Experts of a small language model: 26.2M parameters, 704M tokens.
Below are experts of layer 3 (counted from 0) of a mixture-of-experts language model. Rows are named router (the router's row for the expert) and show model dimensions 128-255. Each number is 500 + 50 x the weight over its row's rms, rounded and kept within 0 to 999. Numbers have three digits each.
After each expert's rows: "comes before" lists some tokens at least twice as common just after its tokens as in all text. This comes from a sample of Wikipedia text that the model never trained on. Tokens count by the router's weight.

# expert 14
router:467541539496568619505533599513482420531485440583604481443551527535550520554493501464517520478520511569498558559584482535448490498602468530459541379561547463506471438481524553462598536331484585530543547549542404534423456517454455482451607512526511475512432416470412426515539576495551579474482490562544393561591571551477552464473538485489477588528516471483441534493489496406498557492423
comes before: " ", "\n", " —", "---|---|---|---|", " +", " −"

# expert 7
router:484579554470452601483431479455457517490504459487453482419485533488532469557557508660557487542447520483436509487477372556529456416506531549494486437679431417677532514465579513507531530543579531491482488514505435600481477468529449492502510513470484417450502454517554520517430478499471490527466614524522531524494595489506483489492474414544521479523557531524452506457498461433509489466479
comes before: "0", "9", " |", "8", "5", "7"

# expert 28
router:506455578447563560558512526532476506502480468516535516432546591485566491557511538485610424483519556486455486443499477505435475539475583521486456450595527519535502474457536553571537547460559509516525429486492503509412526485544546588474575480440432466475482521450570470641523500495565490466506485462554479499512516495413552546542468509504497455528534447537356466541445520537517543586451
comes before: "1", "2", "N", "3", "E", "W"

# expert 21
router:478498523426482627576556535509416458522555454451580494436456570574571447555465503524502551448505609530508509419450504503482498565440481552495403400579499416578475550532606575623551562420560568478463465477530566518456567506494560540523498438512501514504456465489583511513440530565482565437520442543553566433483554561427569525424474465498551509523598461515443582536473390417631512513485
comes before: "\n", "-", "|", "==", "The", "==="

# expert 6
router:515545556497459555539565492566413467460508435451527527566522484557577516582466562500543495484510431525458487559477438525485487542476525445552479461529422502528465531419522588509527560491524520586543461560473492521456458568522574535486572590509445411498464459492481476563437565523501450480463472465518470536564540506498639432550573493546534439475601513457481483435458461364502568522464
comes before: " |", "0", "–", "9", ";", ":"

# expert 3
router:494496549490531621460484514516473389500430449454453583447468404463582505561493510495543512416587539485367413476443380538479491548505512486447451533533467511518435377475561575509523460489517567548517444550506447522462562455497551478530511460450558507486468556517500531537410516557550514479482470515495439546515557615406530434496490563598514410592494462470439530532402457560551566454437
comes before: "s", " of", " and", " in", "ly", "'"

# expert 33
router:411521559528546463593485512478479434518434543552482460485508496551544552549434491489659529471585487465526512467531433482457515571458513500508477442586431417544450527451571554484565529451536538609515471468504427523500478523570549453532492565395492450493451476482488546502430538478486496458507452531542572509524520574431489465548448410445530516473639458536482457399465484475536589491421
comes before: "\n", " The", " In", " He", " It", " and"

# expert 1
router:409548531469447574470546487551438537531509450530485545462466641518558453557503519495502512456495540538535424504507474500511437563523535510523499427581524510517457504478569548500559551420511481522448549492440492509520514501521455497386473491516502491495495436479491456487524506383532460458561447526580506417546538527475475413547485462614544557576552522490460573456395520493478480462405
comes before: " the", " ", " a", " his", " first", " its"

# expert 37
router:491515586426439555510487484409393499545516426544529390445558515541557553554499526474555493470518446516531463452517460613530410534503496514408440445507523474608442500366525542499497565491530594402457436493533443513431520574564563459595511483416470469488472447467472487533527605463541465495554422490457497479463540637417546494464436366573567563568459536476491457519484475453479587529442
comes before: " a", " the", " in", " to", " was", " been"

# expert 26
router:459632553515528564583460526544375525578493468529504474533528563447518538581595479472528547476597516499424533398522491539414472571494582472527540495616452519583471507533553488551487588541546537501485553486432483512476577548498514467488474431472595408516462439472479526492506528497519474486581474566506496455582569504537581422420439513484624429570556497515445469488512394523531586523420
comes before: "1", "2", "3", "4", "6", "5"

# expert 5
router:467516528375511631590467501413407436555552515459563465399497554519559430550480496546503515447541572546436504516436491527536493522471476606449314407568516520543415512509571556591452531484553602505503434537460501532462595570526552545573519438507523491504425459503512528482496553519507518459474450534525572466512529551516519530475507479514567508487531469517428524564443415487610526470436
comes before: "-", "\n", "|", "==", "The", "==="

# expert 0
router:455449543480490573509461521481470391520413550550437471435451541596564553549471426489653531465587561487500526483598438527499498581489454473536538427572464498535448496456558566539519558397534523609573500496473358529583433514595469409563519639403494407480493487474465593524432508499465537478500467582587485477525492528447454514509493450486478477515567464437488555488454544530528598529447
comes before: "\n", ",", " The", " and", " He", " ("

# expert 4
router:461491556504469554501570528507450494480476421487570558516533537528565428556437549481503514471530438496459511510582507554480438511431485574523541407547450501626458478482599549451430529458540589486525424523536530527398487535486516573513494518460582436493457478503511483499498642478487540530442486472490495536536611561456489424480525463534489536563507474473462463460449454413539538548441
comes before: "|", "\n", " a", "==", "The", "==="

# expert 17
router:464478572502513564555439609493429421578410477503489403445550495592536591581539518499493564452512431570523546497516445559542529541507439536416531461592479456497444494480552547447464523499558558566537497440461387537517533503514477468501459527441430500486480496450549510580469480495464501473537455469521451426557517626399552523431527446533433475475482572509528461508562467490482551536360
comes before: "s", " of", " in", ",", ".", " to"

# expert 35
router:340524582545487451522497512543474522417530408453467450491540557408585613563548420499534573463455468496491493512457472542356516492611559516555454447572525585500455493397539586552441554483551575450480453574496437524515478564586438487550444448518452485491500473506580533497474617409438577471497476494528481412531483524481538440478488400482557530476578474531438519488436441499496539494432
comes before: " to", " the", "ing", "ed", " a", " be"

# expert 38
router:393561508475446484499506524433534460497529463510429494503459478469502543583504527407531570429617462543616393471488542510524522642499559504616480480512534448507447493502477551545448529486472527501513493446428461469539490480502465422550480467526529485507515457399544592550510465492498480446480287483532571475483473602432478538502436469551503477527477494496518523444494376478481477458489
comes before: "0", "9", "8", "5", "7", "1"

# expert 23
router:463549529459452590501531488384530443495559480560490550526626583427558525546548460494489523474515500510503565486508469502529432573497480571542507402621525520555491564513548581543548539419517507648530512538524487528546498470489455552544596501475423530513479538505458528599538524515524434454511463515641544482506523508391474563538441447403517463518505504509482509522444449475583598500455
comes before: " ", "\n", " \"", "|", " —", " The"

# expert 9
router:457579550423496638525539544574438395529458470507550559468548487593568570557523527512567596460482529514508556470565406537488503486554476506501459395538480449504449497515534558502538546410516624518469514524531412548478488492427442492432556509487530475534446494471495462502533504530458581436453516494533435519537572541481585520466458443493450486597524518500443491590545492533516584495394
comes before: " ", "\n", " —", " /", " +", " –"

# expert 2
router:461587526439409533460509471497421492492504538437533489416525479523561567575489463505489506460605480486526417447462435459514396586460475509466525523548606445529462531473508520523506591545526576498488435469480429509489560584577562518450582507515453386485480485470528558534439533473531510510493452621512454510477512546402593522477525383514577462563477570539497630462479458521570523498463
comes before: "9", "0", "==", "8", "7", " =="

# expert 8
router:508503595484574520504528508535421442572545512522554480493446622522513519586508546490538614466524482444411437527573457503385500546475558479510492461582456552568450505445551522551555555468543529519525570528451489530501553483465509514453517509485524402494475490467475577482546460561515469516528486515497487449567546489508524442454431500531588421578483479523412449552377411408537533565429
comes before: "1", "2", "3", "4", "6", "5"

# expert 13
router:473575554449435557546507482453419538492509466594429452507525475520535482548446528531451503459446426513514484504486475536461447558469480503505431439494519477536473535462597517539616558389535517495517494479493432513421511502513397478442477465487523433488485447506498480525498452408436624477556536584583501438526522505471463389492449466559532531513510487420414460441394442548562549541408
comes before: " ", " the", "\n", " a", " be", " also"

# expert 20
router:457576535496428611555532482545476432460535416439451526400466559569506518602529541500567571468531529541495475440479457506487575523482466451489525449520480483609442487445517506563521557491521498498436491517517426474482491402534402532483563494529484451513467424490563523545567521443414533445492437443541538533436495517409475536553534406509485484533574518496490452508513432521495572488446
comes before: " |", "0", "5", "8", "9", "6"

# expert 25
router:414506518508498575479541546496444485515462554544496491529511514482540469559468556537493561494497510527564582545452488576475538556500552587443412512535489474511475484422593537504586565444516460554490560445482419549449558500538513440380464445490474404506457380474562507558541464431517532426559466477521555420566562584500570402453527501513558436467553520440440528462474498454449555528411
comes before: " the", " of", " a", " his", "ed", " their"